config.yaml
n_layer: 14
d_model: 192
n_experts: 32
experts_per_token: 2
d_expert: 320
d_shared_expert: 0
activation: "gelu"
moe_layers: [1, 2, 3, 4, 5, 6, 7, 8, 9, 10, 11, 12, 13]
router_score: "sigmoid"
normalize_top_k: true
routed_scale: 1.0
balance_loss: 0.00245
balance_bias: false
router_bias: true
init_std_router: 0.0286
lr_router: 0.00154
n_head: 6
n_kv_head: 6
head_dim: 32
vocab_size: 8192
norm: "rmsnorm"
norm_place: "pre"
norm_eps: 1e-05
positions: "alibi"
qk_norm: false
attn_scale: 0.177
tie_embeddings: true
parallel_block: false
init: "trunc"
init_std_qkv: 0.0827
init_std_o: 0.0156
init_std_up: 0.0827
init_std_down: 0.00781
optimizer: "muon_variant"
lr: 0.00991
lr_mult_o: 4.0
beta1: 0.95
lr_head: 0.00844
grad_clip: 2.0
warmup_steps: 200
schedule: "wsd"
decay_fraction: 1.0
decay_shape: "cos"
final_lr_fraction: 0.0
batch_tokens: [32768, 65536, 131072]
seq_len: 512
doc_mask: false
train_tokens: 442300000
steps: 6392
dataset: "wikipedia_en"
Below are experts of layer 6 (counted from 0) of a mixture-of-experts language model. Rows are named router (the router's row for the expert), up (a neuron's input weights, with its number) and show model dimensions 96-143. Each number is 128 + 24 x the weight over its row's rms, rounded and kept within 0 to 255. Numbers have three digits each.
Before each expert's rows: "comes after" lists some tokens at least twice as common just before its tokens as in all text. This comes from a sample of Wikipedia text that the model never trained on. Tokens count by the router's weight.

# expert 14
comes after: " |", " /", ";", "d", " South", "N"
router:168104138125085154130114104100127118127117120186128154099110148120117184152108147143106127113142130140139121089115119130123119145138130116149115
up0:133137100143105148158114136142143167143143137108126105153123117131117137112128105119114140138167135102230152121148129131123129174160124143131105
up1:158146113088126145104147065113136160117151167147105130142128141124078143148121119120076114152134118138120120101163089155120133086142090106109120
up2:130089143135115093114125104091152127090129145146120130124153120090109128121110117141174119149106128116184117121109112110111109138116142115127118
up3:174136101135074155120100097132162131120103120085141094139141130094146118123158107170164092137150132104125099119082071133163154139097129129151122
up4:157119138148102126128114133086191131131149147149162099064128148128118107129116174131134091129109163149086132118131122146136135095131097112192090
up5:126145146129145160132099134116106126126190135124155158150150143126141168096155114123164133119114139137119144075087149114123156115161136120131116
up6:134101164109163153105135154101155087114150104131128140164138146170077090123125116117117145143149132115130098108123135078154157085119071123099125
up7:105149125163108136155121145119123116124121133100115099149140137092135153147149155130176142154091107119114135180170121152070145145157166116151106
up8:147099100131137110125125135121154117067137153123127123121163116130147115129130095132124123121113148126124115102138188107090120151099134100145191
up9:111117150151168124147156108134132097141126146142136138127112126137142126125118114132063142097098159148107144130139080129161118103135130139100162
up10:117111110081125135146105099153124151126130113142132131125146133152130133125165121132099181120145134108105155173114148137092102137130078129127103
up11:112143144112103111096107114115129133119138172153156114138129111179144131144133074141165106105118137093182155123122145109129160168117157127080156
up12:105166129171126128104110129185143092105130118109133111137147104121138140120132145168168103127135137108099103119169112087140144126120122092131112
up13:096128141123166146121117156097127117119117141133091091107127137127176144136128124169167143126130146170150118122116130120129106158101124104069116
up14:113034123126080172131101113153089140144136120165152121146147149130130133126126133148109088105206125131136116131127131175142128131130165130141141
up15:150146127123146083134125124092164139144093094133131126122118103112132153132110120145126157153130149140157090119111129083124138159129132147151111
up16:162116132130129094114113112154135124144108144116119141111134099114121125120080110160120148162110160132112114135142136126123124122156132163135099
up17:128156161164157127105111098110099160098151125093160151127166169104135158149134142103126084126177107133152130119137113145128143129112130092045137
up18:125079105153139125141088116147147157151097081173086100138107110162121176196136149117104113114110103123130158157160087111148133160129106132105105

# expert 18
comes after: "s", "3", "5", "4", "7", "6"
router:151098130102146134128087104119105131142161065133130099147098129094122101130126083150097097112117149159123123121154135116136125143152132091105133
up0:135095142139128126120092078134127101121141204126123091091162206092104123106090093154093083082152118151140121149134161174139128142088152134155134
up1:124133179153149129142106116115138098147110149088121160106075133097136110137207090109156136070104102135141113152137112162169143129119134088125077
up2:130171118136119124127113099129110112139161109106134128125139091134086161154126092186094122129116107157108119119139137121125119168130108126102151
up3:125093112129095168140065102101118154112170143157132116119117110112086134145136125142126151141177095136127110113138091113139176139109177109148140
up4:146051143166109142161144132098127149145149172109110137158096105119146119150137108107108102125120142147147112119124147159143132170118107149144126
up5:142120111075125123101176142137081166118187120085145105203139115091125144117116122139086123116125131128102122120119110158108098146138103123108126
up6:130105156131149139119115139119141132149077135139124153178099169121136110094198137124139110157099157096185125114111108106152144134079112164101146
up7:152080123152148109155121101166083138102081161166112135155093141111144119139121136140142136162142145130123111136176087112099081114150133152138142
up8:142032110130134181106111149164111149123094120139151150142133150148170127160169132094100105146116140099156146162125096121144182139173160140110177
up9:138118158121119156099132150126075078091091129154135131111113128127132170118151147143124090095146106119161148149128141144136132159092082165130121
up10:113169109110128125118168109139145098128118086127147127088160097099116100126127125152167094135116176107153135135115156109094140114178127148116166
up11:138129178144087185122112126121098077148127114107144106098109160117138137107140114142136137080145129147148119139114157137129112114110119129118175
up12:155092187154153129141156122105118138107148150160131103127126099158104072130143147145151108084115117162167134140129118139124108118067153144129118
up13:111093163136141128147148133161091090125133084133171079119127124130139140116106126173165130135154132155148104108139081124110112123145135133149082
up14:136158087131110151136122158106123101140120151093147119156130151163126113132095112165129146110114157121148114100125120166146105157142147164166110
up15:125123068100169122132125095127146146160128131143145070098140105139118131171147139111109152124184148098101171129125090156140105109133096176116139
up16:115083071137088107096111131059112154121108129099114111144148086144128171150103126134133168132077093125127154145116118098121084121147141135229127
up17:087114123107111158132097144129164124143109171134133120125101129111109142106120120152119096095112114138107121089124073157126120127109145142115144
up18:154079147097104132135174143114128137176134109120092124130116101121126092107170113133153127132142143144108152121113144147156090130090160153138167

# expert 21
comes after: "s", " of", "ed", " in", " to", "ing"
router:140128161118142133110141112128126146113147095087116163132114185130105158140141131145097133126126143159120153139131132136135069136109135140146106
up0:129127121121136132135106129140132129119118129105092130129107172109106126145096130083156156135115106191101136137111097137130115180113153155136154
up1:109156171118143126137099154159109152114124149097174123102148130144057158131113158142099132147119165117113099119162077140145123105127124119114163
up2:117124114180124105127128117151122110163132098139104147142109144124135146099075118135123133135131146133119100113109137124129125154114140116119137
up3:138141111144138084158062121187137148158138114121122156149151094095136088168182123127088138107086136121044146120161157165130141113085144124134132
up4:112143125134114131112113165169104130136133125141137131082138106139173129117124143118124120158139109114109089125127171127153108112155102113079109
up5:122115135086103132088122101168131140144146135070109127198158153139150122124126132176172078112143149153129159124130126137112144157158174106152117
up6:100090100109120164160125125115089167124130104129115176112179129120106136077112112105121137097121121146121144098105102110075150164128151171133133
up7:185111133123160125000144117150113158163131103116119123162117129159125146105128130128128135124148118126132115099156109106137117137105127094109166
up8:121124160134129167140147116135128133118118132145110078085123151132116128139132146109142127120164166120122135123136117155147116159126124122068126
up9:078118186126124112069139156169107202121128115115101078100120119115137147108085088109136136105140125110118122174149134124116112121139141124160156
up10:088129107107094183118105146162139146191186150120118131134129103172113116100110076111106121175131152090097153130130093140102165136158144106127160
up11:140117140110118133141139098098126090154147125155101181136130161120153139159149120116172101139111186125129132119083111137086047140131100124094096
up12:111099109136104156129083112106112107159125156154153123100093148148151137134145130142147171121113132126125103141157139146121166114117120098076145
up13:163088087141137123127159196144128104140126113119121121185125145123127122144115102128113152168137121123117132115176070129130158108069135104108123
up14:133150138126126136095152117114155115143135096124123124141123170112133159113151134128104115082125111128139119146163110137137196099107122119128149
up15:178129071099128141097160088100121135095136094151113086079140111184148114084108146072143127075154136189125136163176110083114143123114133147105150
up16:148143126111122129146104123107178134130170136155164126159157152074157119161127118126174154127116120132119133108160130126104151107152112160090065
up17:121136141124154169109110138088121142077138114105119103094188113141110143201117144115096146099134128101151152141177125132129143114124171164130146
up18:145056119125153156162116137100142120149133127107142116121140133124137160146109151144142113106107151132128139150149113171116129110120113135114146

# expert 25
comes after: " a", " the", " and", " an", " to", " was"
router:146156135109159144140128122111115150103147121135100145159130136128139147140140117155129110111113110151162161155138151106121123145092102132114093
up0:120097169127138102099116168131178141146105173128161120107178125139094110095144132100105108103123156147121106126096135143159145156120153111127146
up1:126086131138120139118107136097127155112136160120152117098125127111174143152127112114108092137104134127123115095170100131122132129123090152131088
up2:137166127132161106123133145139105165143101134141111158117092094134132053115136169168089154113094189132115108111120104101149121145124109147124112
up3:073128118129134115122104134164149125107100140119099127164164120119167174150106108131152149115120133113141149111141119109096143125085125157148133
up4:127138102157119099118131177121112152160074137132167145124155166120135154102151117153147145099125108143113131103141139142090159107111149139111125
up5:154141122123108137115108130143095132140131142130069138158124140139144147124142113131089136100083128088145103157154138053135089091120096150148120
up6:110118130110120131142109130161146131129173135142152139120140099133123124154119122118159120124129106141115156125124089194085131153102152168107107
up7:112100152102125123146123100163179139123060087145124127143105116136077142135122148135111132133151109099157124138168140113102146136125103111109117
up8:144142121102131148127127159117116151095093116115115122117106183143135126129146129113134140116079135094141141145131167115158137134056165114111107
up9:136164113128145098115129101091098124147175155099122141169099136097133112122136139117150127125124100138136112146143112136080121115100107148104109
up10:124131155132130122120128142078161109146124089117078102137133111084123169139130125149141152129150082116155121107163151128140135131136105123113113
up11:125109118148131118122150137126165145120149131128161117118098170136100119107149133170147107116174128139157120122121148146166150165120132093101114
up12:133125160160103098132166126121143145126121120157121149103143156109159118101112113151129095149164120107136165094136135120136151126165138132132144
up13:120120151111120135140087131123144165153134125102129101163107187046182102184154146134155109135114163167100140110132137131145124125104145147120123
up14:117034123144105108138134116117134138096120133131160100117132108162188135116171132145159136130124091112154059114125132125083104115129132123093123
up15:154151125077151144147147145130135138113094130127125144134112138087158094121151167082129120146096098181133125156145112158113124117128135095086088
up16:111136129151153115109153147109134135106096130159144139062160164132116110167127153134112110108130122140135101097175100119123140120091130140090092
up17:131156146125159123111094121126108132128149154101103108141111161087106112151101086122130112130119106175120179104108114132200107131119133146155152
up18:121132113123125097133127147101083115122132096147128149134125132114093135158101099116113104115137124121157164136144109101105106140109112145120137

# expert 17
comes after: " the", " a", " his", " The", " an", "The"
router:147145140133136126088148059115168140111162084153100154122100114138113135203135150187122135115117129107139119130139139122157145142163162131122103
up0:116108160126090146066158139140093163115143128099127140138146119114137175153105113100102150104127093107119094149161110156177139135087114154129121
up1:159081141152150130128137165100108133129154108117146127144154131170123108093131123102115117100113105106102133122158121148147147110102122091125110
up2:122123171123085198114137094140137133088094139119104141136123171120126158114114137125154114134135147095083102134155141080155140155134153132161116
up3:134136123112124131074138153110109141115123141097169133116120132109115087175124126106094093083142149127108105140164101115125111138123132081107119
up4:105120093133118167163160095134108105140134173119125158114131152123136081151110128138127101125130099109142157132155088128135150116155145165142132
up5:122111120105121138143164123105102171154167091135165145117095160127125147149121132117096121109131146154120153094163153136122146115126137126129165
up6:165131132136122147093116166123146113125131123128105136117113090125116122124104104147122142144117077124133142126136118154110114125108145136121146
up7:138105088184137148146077161185109152160110131120130150161122149136119096146158155129169102101150139107125130112159118134123128115083130119132135
up8:132125157125118182139161097144089097093130124153185127145116065150115126154140158111098130127159111141128133160153104103102149131146133129157115
up9:129135158133123090140090146088140131125119107137089138105148130133099123162132137149132108123154145140156142096087107140153172151141143132137127
up10:161159113122108117145125102095127143146105138085127137124153094153141079169106131101134138142152123118128096185103129158156150107138118108111128
up11:131085110085176148120151135127170088127146152149117170148158108139142136126137120087096134061108094106118109125126087115111120110103127116162136
up12:135152133095158133143077154140160144112142129100111150150099128137083143122122140130098115125166122054167131086157111148152128153058157141156148
up13:103125105160159112134145148118111154179138083144138140148171120142160107103130147156132119135097088109165123099197105126115102099133148137100118
up14:133147161137121113107177112152120094113159134091127152126123102147114092184149147176137152103131125160119121123145084170140129131164112116148113
up15:126119127100145162151160098093109135135138106159121152159133147158053132153120096116164101135081162133114145147182173115139115171094123149090147
up16:118114150128145116152123121134113094094142132123109127131079125097115136132190110137122118116131140120160074100153116142148113168096130145078124
up17:126161110134126141094124098111117121135065094124143126148141128156145098134126126136130092143095124122117096117142153199082094108145164121123120
up18:121153122110168140170127104137143146117112182088141127150148114108161162115123094094121152122124143162124111096127094147134119133106160104137095

# expert 3
comes after: " |", ",", ":", "-", " of", "|"
router:180154080132124167098177120103104160140137135112092111086103121132141149158131106166073173096094095149149161134128124127118117147149100101119101
up0:133159167118141171096143120165137175145099091100115111127140102136142130153133150105152122148090130142104114143148137090135133127150138111167129
up1:120146101109084158114130132120101155110183142150128086132098124078096114109099081107135121110102146097121117151130096168112115189128107104132131
up2:111127137124097146118047139165114122083140171113151138071118150145072138104120166126169108140123122107084104125131175150133082112113096129147135
up3:143168169133135097138152100104149143109159136163122138145107098102135132129123108107110079133079112116088108149177107091148157120138152155156083
up4:115108140099136121138097113150113141122131156119085108113101116128134140127123182160137109149098084101170096112161150145100122136137140085157133
up5:142175130126145111138081158134183136148136137115128085162149139137096165112147132117101123079144137101110129102081162125081130156092124089161124
up6:078151094122139139136189127106131128159127147087145125146130156116148136151134099173132120140121176177131077117172147138150122151135146122122110
up7:146129119140105104112106104157136139169104141132143142109140123119066140143118117119122130090108103091140143168080101137115082128099112114153128
up8:149146118149072135117145098100130114132158141130111146141078099126115123118161148152125121153111126141116143116144128153140121110144146133168150
up9:104132116135127165099118135089117134171135166125177154111165133074144141101139087156148165139142122151171110173167160108135164137107184109105128
up10:109143114123121138130113139124142131139134163162134121200115181167130126131148100138158121130134149151131165158139142125102133140105109186121116
up11:109111103123105115156165072106119173099154091069165126150112095160171105139141151129109085123162136135111155075182144143150086135151107088091171
up12:100117123169102147124183125117140108140144114139079140141145090112154124164106112170137164163149143157115102144095151113135116166135125127150087
up13:100106114095138121111151097101134150122133119129142124113135109067116115132082114118152127160129097128117093118136140173124095107139105144100144
up14:120090107140136146138138171106099165140133142142192071088122144131107154101172123100093127146149168118156110111111098164131127128117093149119116
up15:134168123090096139138124139114108149074122120111119139101118134163113163087092119134067131108150154094121149131144125116110156111107141130056130
up16:155134135165111112126113137131146120135145132082143141131117099113096146131158084144116113111137122166146142108107128101133140114152107118143097
up17:197129141155141102137099150099137166145071134120098133105160158125159134123089122088156138094124134151151118139139154137120141120100134118122104
up18:106126129137134155126124190125112109150152127116101124122100130131114058135154148165086149081176153184169104115118163110144158129147099094144084

# expert 22
comes after: " ", " (", " \"", "-", " W", " T"
router:131094123144114171088126124104168137135125113119120155130164132096119115113131144142163134139169165146148154133117101115118107153135096104142112
up0:170137104093124096125064140157141096105130123156107153099136129094106127134155121147095128147114145145128095137108161118099088116120142141139114
up1:146094144083132110128142106082156153101101122159152138096154108159138158139118122089127163120152127121126092141101126126182147152087165153121097
up2:129123130127133096113133099112138140083120114084158145140151135142107137121141150128159136128121105109112129147090133135150129128096128127108114
up3:134106137128144098161110122087178154113147154121119118184124122086154141117134113156173172145159124123165137118130159121077116143123090089104127
up4:125113136144172124119121172094156148137145081162149172142117134092101130096107138107146116133096111088146156126090096172126147117115114092121082
up5:132155130105158147106140102079130165118104148115138104157153096160153116130143049137119111106101173137159122127130116113133147156158146190093110
up6:130115167104130106113118130122102134139096088128158109142138111194136100164126128098079160104081161118103128161136111162117152114083131113135137
up7:112144131125155142080145106095136108122153101124114139150144161144097125128127110159102134120197111111129135117102128126127114134122135120141094
up8:141104124101115112120149121144162153069100172143098120104111103141117169150142122108137123082134126141099101142098140173084106097107155117098106
up9:119147130139136120083136131111114105165178165149087132145100108103129120119147085129163128059097083113128132129094168142123132170110104120165182
up10:121104179110152150127154139136159143116160112095085093112116135088096167083175133118131135109123126112133145159184138121124174147162134101135126
up11:135149105128106146116120143137126099101140101137152113127146137158099101105129135111120137115133103151115144091091146082101096152087137120077133
up12:128133118147120108089099121118107148115131099170123151139143132110152102117111162119161097124102137117127145042105124127153129120094129113145085
up13:116145072114112122103145180106057147139125110148084146085122152126126104131197124126139156145098124153154120149111086122121121093132081129149144
up14:106088127130121118126147165149153135134053121161166144129151137126109166118103139149172130122109115115136098130107141147105116158124103159148128
up15:133114124150151109137125152134155132153126130128136150138162119144151160146114111180147133152124150114147143143091129104136115173107127137131081
up16:162077127090131075181098100141121102136114157146134139136160163130136101151094171137114117120142145129117111133096149128109143113103111090156101
up17:120125131101102163136152145081135112101108121117096113112174118081139150099097142133134157132122109092109185149122129092132139115129132137128125
up18:128154143127163144129111119125134118166173129119086157103136162164102116142126167145081100147112099133101081106155113115115121174167109114148119

# expert 9
comes after: "2", "1", " K", " Ho", " Ka", " World"
router:136124109114107123118130111145161125150071126153113167099132158098119177163137146169172146121132094123170112118125145121182121149135157143150143
up0:088132146109142105140163140138122181139159128129126133068142135136120164114094151125124156121120100137133124152128103135114122170102154136128130
up1:107121105122150166100098129088140123113133126126108093140156145109140106191149121105141127104139132140131113106135142132099127132145167115183102
up2:116177134126156161146169151143121118092115134107077113126107138103136120125151137137157151123083119155110111107131135163113111168147094136108111
up3:171122126133133128143162165176126136139119107130115143096145107127111106154212138094110153152168159109090117122150154129151153168137160119092121
up4:163144127151120126147108067117157118123114148123127112166116100124094113124108129138144152126137130101109150134126095128140151142089111159132110
up5:105126072126107122184129116168141128118128142128111116137136134138136130100115110138137105123126114180145114126103111147157185141131137159105110
up6:161116171140136157105170131104109108147171130093116144118153103129123137127103123108148144138123067116104117116082144165129117136132155119159133
up7:147106188097138136102137151174153146104102111106145103122125173151130119135140125133159158078097139180136145098156140098121097088108171172146105
up8:143131112116094145082126128157099139137179101159128135098141108130112086143157129086174149117119104131113159130155060177117090137130105098122144
up9:089120103130139150133144113120177115126127130103125153165090134141075096123124095126148156125164116134180108141115176159135136103139147104118128
up10:107152162117130118117106123136087136155125150181069111150146097126145151138120134150153129063132127135136170130198133074139100166156128138133085
up11:141130144147111132124117101102160130097126147149139099129133130169123170149106141125120110092094091160143133097102164128107110128115125136130122
up12:121144141159114120097100114096088093143128133115110112075142140104138116159140118148105104162139126135131146162117120126139128128138146089137119
up13:100133118142095131102141145172120128134080082083113121124163117128141125151130118092134087093116157146099113176111145121148093165151137145100117
up14:117149120073110114148134146118126063123122103139144122154135151134111145123108138170171110143140147103141126114123110104103108117118164160149116
up15:135097097146117109108114087106154140164122127123086113101149171076113174099112099128114149137145128066169164115138136144113107131091137118146127
up16:129110105140146144152128135120106163126147088116115127141173124056149148159115143164151180111093082150173146103110131121126159107052099107120094
up17:122101148095125159110109101073104114128111102165146135116111204142100176141158083082139149119116108125118105146108111139129156115089119124101159
up18:103137087140167152139153171124093134188112170134168098096138111090133143128147147113158139144134103131139115128146136132092094148129126075126098

# expert 28
comes after: " the", "-", ":", " of", "|", " \""
router:150150113137095180123159133110093135113094143117074127114127120125163130177114140130112175088132117146159128140112125099106125162122063106052080
up0:125141126110118177100089142152124143116127130133118115106112152121124150141147146125130126119093123146116141127155126141149111140130180145164080
up1:150061152119141133122150142131146114128116103099131098134083121128129124091159150104096153148123094147099110138113115143127071111132204125132121
up2:133167110121102172122187129130122150132115144114097136093127111130126124138160154083128170095112117155152114123103145083132130143161043075118114
up3:104133134116105128093134148132129141115128126137129148148175093132142115110113156109124138120109138106175129103115156110086077122095110138103154
up4:113163139097150146128121129164138125131155188100123134128177132125059127128138115161111145134094144143096154168120137139103162108114157136149119
up5:101106132139131068122135141093170109128120133096116122115151167155119139111146146124091104109105094138097146133140120143123101147119148106067112
up6:127113140128175168125088135107180105133116118138129165148126134136135148126143141128147140088136136138159145071115163161111151104113137136146132
up7:145149138102124083089130149125134096125110147103106155097137139130140143124087122186139139081096154091142153157132135116175116132112117161126107
up8:095095143153134121145141081102115144141153154114165150150161144157157180118123107159126192097154149129152144130121134162141131107120113108093148
up9:132159110120167125164173059105136153124105096154135108115120112166161156147107092120121145144137133152114140097117147100110124122138137159151169
up10:127090135153114133095109136158133114097147111111144147128133152079159108150129077078139144106098126150106133153115116169111145131166135119128100
up11:160111096140168127174134130118114133156128175130138139081126160125125136124101171118100073107141124132179162138116137104167144123136132148159137
up12:106138090148123158141134120140145137062187106125104115105159141134105142102131127155169122113220139119109110080138127156157097106150111102158116
up13:119113144127122106137113144122100138141147137174137117108086148131132152110136119137147129126141105136153175152161132127165129114122137170119132
up14:109127119118145091140117153122161118123121198119165153089102097123091123113132116126151109070120124100155106088110117121126144152082128170130153
up15:136155182128139182124055077120103141109127164132142105160109131130132097115148136155134147101100110108103127132166117161128134144141129107211157
up16:117107136096145137159131118175128113121120107137121118090114096123108129128161120121119091108116134139105115152099117143148143165123111160110125
up17:161177125108122090134107135130136147103097115129135137127108113114107116153148123111149139092113133145148115120100175089105128179180107122127147
up18:174096175159155099138090189163133104142124133092144117100112100115117125117164148125157156133126098153100077112135116140101130115169105154125142

# expert 19
comes after: ".", ",", "\n", " de", " that", " In"
router:128117154128126127107155147153099163069125084184116191117114113108158104152126139134121152104116116135138125179151118147145103156111126137130148
up0:147120130121120169115146119086124126093159114110146104097136116159163137143110122114158139095124135146122152138170100154110124082113121143098148
up1:135129161083118149131155135112162142138175106128133095131138123099111165115083099163149100140107116116114135104121123118105092115134125090150129
up2:127131136164105122197132125161142171150123150158142116150108122106156131143118095142092162133122102123165113135137133124117166117122136145132132
up3:111110121117132095169118133109131162135117099150130129127193093156110145135110093086104143166113136109127090122159118128160140138121111106104171
up4:110144190136146132107137152145102173090117148154099105118136158139146105147145140122132131104095129178169158141134135126086102148106113133129107
up5:114125119130091145076091153133187163086137118123122142136119106125120113132093115134156107113155153147135119174163195153132064071105128119150135
up6:107110090053095138093122149155140101144095152142137110091155149086101116143130120138151098136145098108122121117110155110125110127124136191146109
up7:126104102087129122121097111166139087170139118148133143119105171140079111118091122127124164126130109168131153154132116108120103124134144141174150
up8:125146119129146088096099138133166171093129136103145101166106125133116067102133172132099139137128128107154141162123143129153165145140065113129179
up9:147106178165130115126144129136111094112117144125113123095130151144114127195124133131131140072117171125122098121197124166107160128091153098110094
up10:135134103138130180119155168123131115161111160110109114119143118137136131136141088097127131137145118082105136135142151127168021158117159132127100
up11:109146142154097115100132145145126103140116134115130095133144147105120121133118144130116145100101155149087149118117124155130170130129150122100101
up12:124118122136162134136106149123131124120134114107113088152134148156061086112145136123128158132138145087162102165158132138149118134077113129084135
up13:113148142131123139147115102063138093118173121151118100104160155149143143122090123108115120142102092156148115121114144117092145144116147124079143
up14:105113126074129120127132089111119091122150091095120130105161163127101180128108134139086085089122123122118157140130124108126167113143171126140114
up15:130107138123092113131120117089131098081171144152125141156091147144112133165113143151107113141094121126137154158089135142122123139133099131125126
up16:133125085079107138159096104106096133147116138108100112107107090171139159137150122178104112159117118157131124148150166081116124131151092090153087
up17:134165172162128122109143135100133160142108114171083111109107149139166118092089106171144147116087135158125129096099113165152098135078121137102134
up18:113093147131116139166086143103139125104169135147134173109157130135129112137157159156148117112134130131154092133156113119120158105107124094126146

# expert 24
comes after: " |", "|", ";", ",", ":", " the"
router:147112091124120105132101111092166114117123056120112189124130137123101170131139142155138126130151160147132155122144107110134120132121113124082096
up0:113111144159133129099114132139122078134103158135122117121131083155123143145116094164117158156090160098137090130125117139138102119151170132131155
up1:134140121141131147119110124116135139090124130112127097129099128078089121143134172124105163077159138139133132115115102137169128136098106141148145
up2:118099144100142176118117153118185166084117132126150112172125094149158098143185141104113137101171164119107115146129115108141157131149131117125124
up3:116108104112129128124135134153085095132127136112148136168087163120110100134142121114128103105141118129100082109147134153139145116115183167177128
up4:116083150099144109095089109147118141134160126106123162101108195121124121148144102116142166129157112135108120084125122144159134097143094156083105
up5:119110152121072112132143140104096127141128133096148141063143126122129137126148113111132110133123134151135155156147099101140070108122131183127147
up6:130139154149156159148180108103128156104130152118087194111100136075103119149136128119139072122123115144122120125113120147151105104164148120120113
up7:091140169127170163132133140131156159172122140141129115149136137127118184123125126112116146112122142146139129137138116145134118139136118108107151
up8:122106096119148136127116076101113122136077124073115184129132128147140152105115090123118082106146109139132133169114188094075167153150149124131137
up9:153106153112123124115085106106089152139111164105093107145090134171132121154080091160133109139120124137146163115124093132122134112130130113076135
up10:124137110150173174151123134125143148125095090104120148109121144139117129123087124131132147121109140089154169111142129118153107150095070119126145
up11:144127133140080124106171153089121171176129136093105161126145116123147120129099144125109127154169129121171134119107125126088124181146119117112123
up12:134150139105106125133137115140157109144156101127130141147114149146106141132162097122106090129141194117131086119149150131168147148170105115125143
up13:150104089135144109154107119125168132115101122136129131114174141152105108114148128251120155118186114143104092133148140114146116148128127135176169
up14:151121152134095103109067167140108078138150143077115106100096125151151127165144173086111112136115121127123134174164136125113108121139182131122160
up15:130071156063098086084120119113145115131180112098070103092136087153123147132081170118135122127104086108135174149101142190124155106114086131123088
up16:183106105114141131087127115103124143133125148110147173124119100154138132149142193153100118126098121169156130111128137142137109080143117106113111
up17:091189126114132119132144058115104181084094119155131081111120155115139145122137122150168147144110114115135132121126105116138133112151135098148127
up18:128138187154097029111154146162151130150128146148153123111105113096128109133113124134151113155141126141094125136169115158164111129159112102131092

# expert 10
comes after: " of", " in", " and", " for", " on", " to"
router:154139092121133122113109106117146140123134124133132168070133142160103124200115145155117171111115128099133110121135117095127130152193137118112119
up0:168156137133185129069130129117111161163129155107138203116137124127127116183139092126155138148131120108126099138127089109118111079122144122141116
up1:109108119162147157153119173149100115137115119115081121107148155169117128135100127128135194141146084105152117094135138123131163109169107136117164
up2:140154139145088136101142100121146140176115134131119110125098126065151080145098140128083138155128148112166081123126079130148136124119072151066100
up3:126114142128122120161137135106157153077134127115146141139154135153128140133115125109108166111158146153134121133134160059135140105158183130159169
up4:196159158132131116143143116110115133163133130108082119162158122133114132132135120101123138120136120095132152101124097163105134165123162158127161
up5:119109119114130110118151145100128131149142100136090108133145148151070114176127154121147108108123061094084139139185100122155138100119092110156166
up6:136150124105167114165143126119138103080144121125066105143116126143083120133113141153128091138136173096119129123134081076102131151138077121139100
up7:138150141088112125119157089132118106106118080061140160091121134073119110088135147139124095112150155108118117139108125094133117123108172133133116
up8:166121060119140140172105130126138101140133153096112086147131143100097133108127101121125123142125165172161128107162102093144150106129134123098107
up9:140144102150143141133131105102133109124110128082109125132190125124134129111109130139160135131152146104164115132139148121097093098116136108174128
up10:109095135052145118139128112097102115095137088124134093146142114122103129117139113131137121128124106155120186150131127143144161134153117074108119
up11:132155125120113133131098140134087104136139097169113080119173095110088089140081118107130096139143139108085121114120133156123117140115161066092135
up12:123116122093111169120104122085136130134138118120113102125116141146118134183110132140113135125147125136155107155156113135101128098204106138118174
up13:131127158101115150154142153116101142105169108087090128130114102109133086108170127157121160121137095147135133109166097153102133139126125167137089
up14:153106162114139130051116098121163168121169120138138183103101152151074108132076129117138159112134098148158111167117171103152156121061095129167093
up15:124158082090133133107122141120130162197139151129153135103145153096098136143094077134090101164138157164146108112131137147178098126123129122085136
up16:146122131075150127117142114117121130110098107098137121127130118091113124148123159110059126135118113145153131136168116154099126136161093102125140
up17:126120127113171137140169145126149113115142117140142138117099111144112123114143119137088172107134104096100128142095140099139125117093118176154129
up18:137202111085121128113161102165130116142149118113170114114151124129144090180107106112128140133140117179112076116159146115078111107109136101141127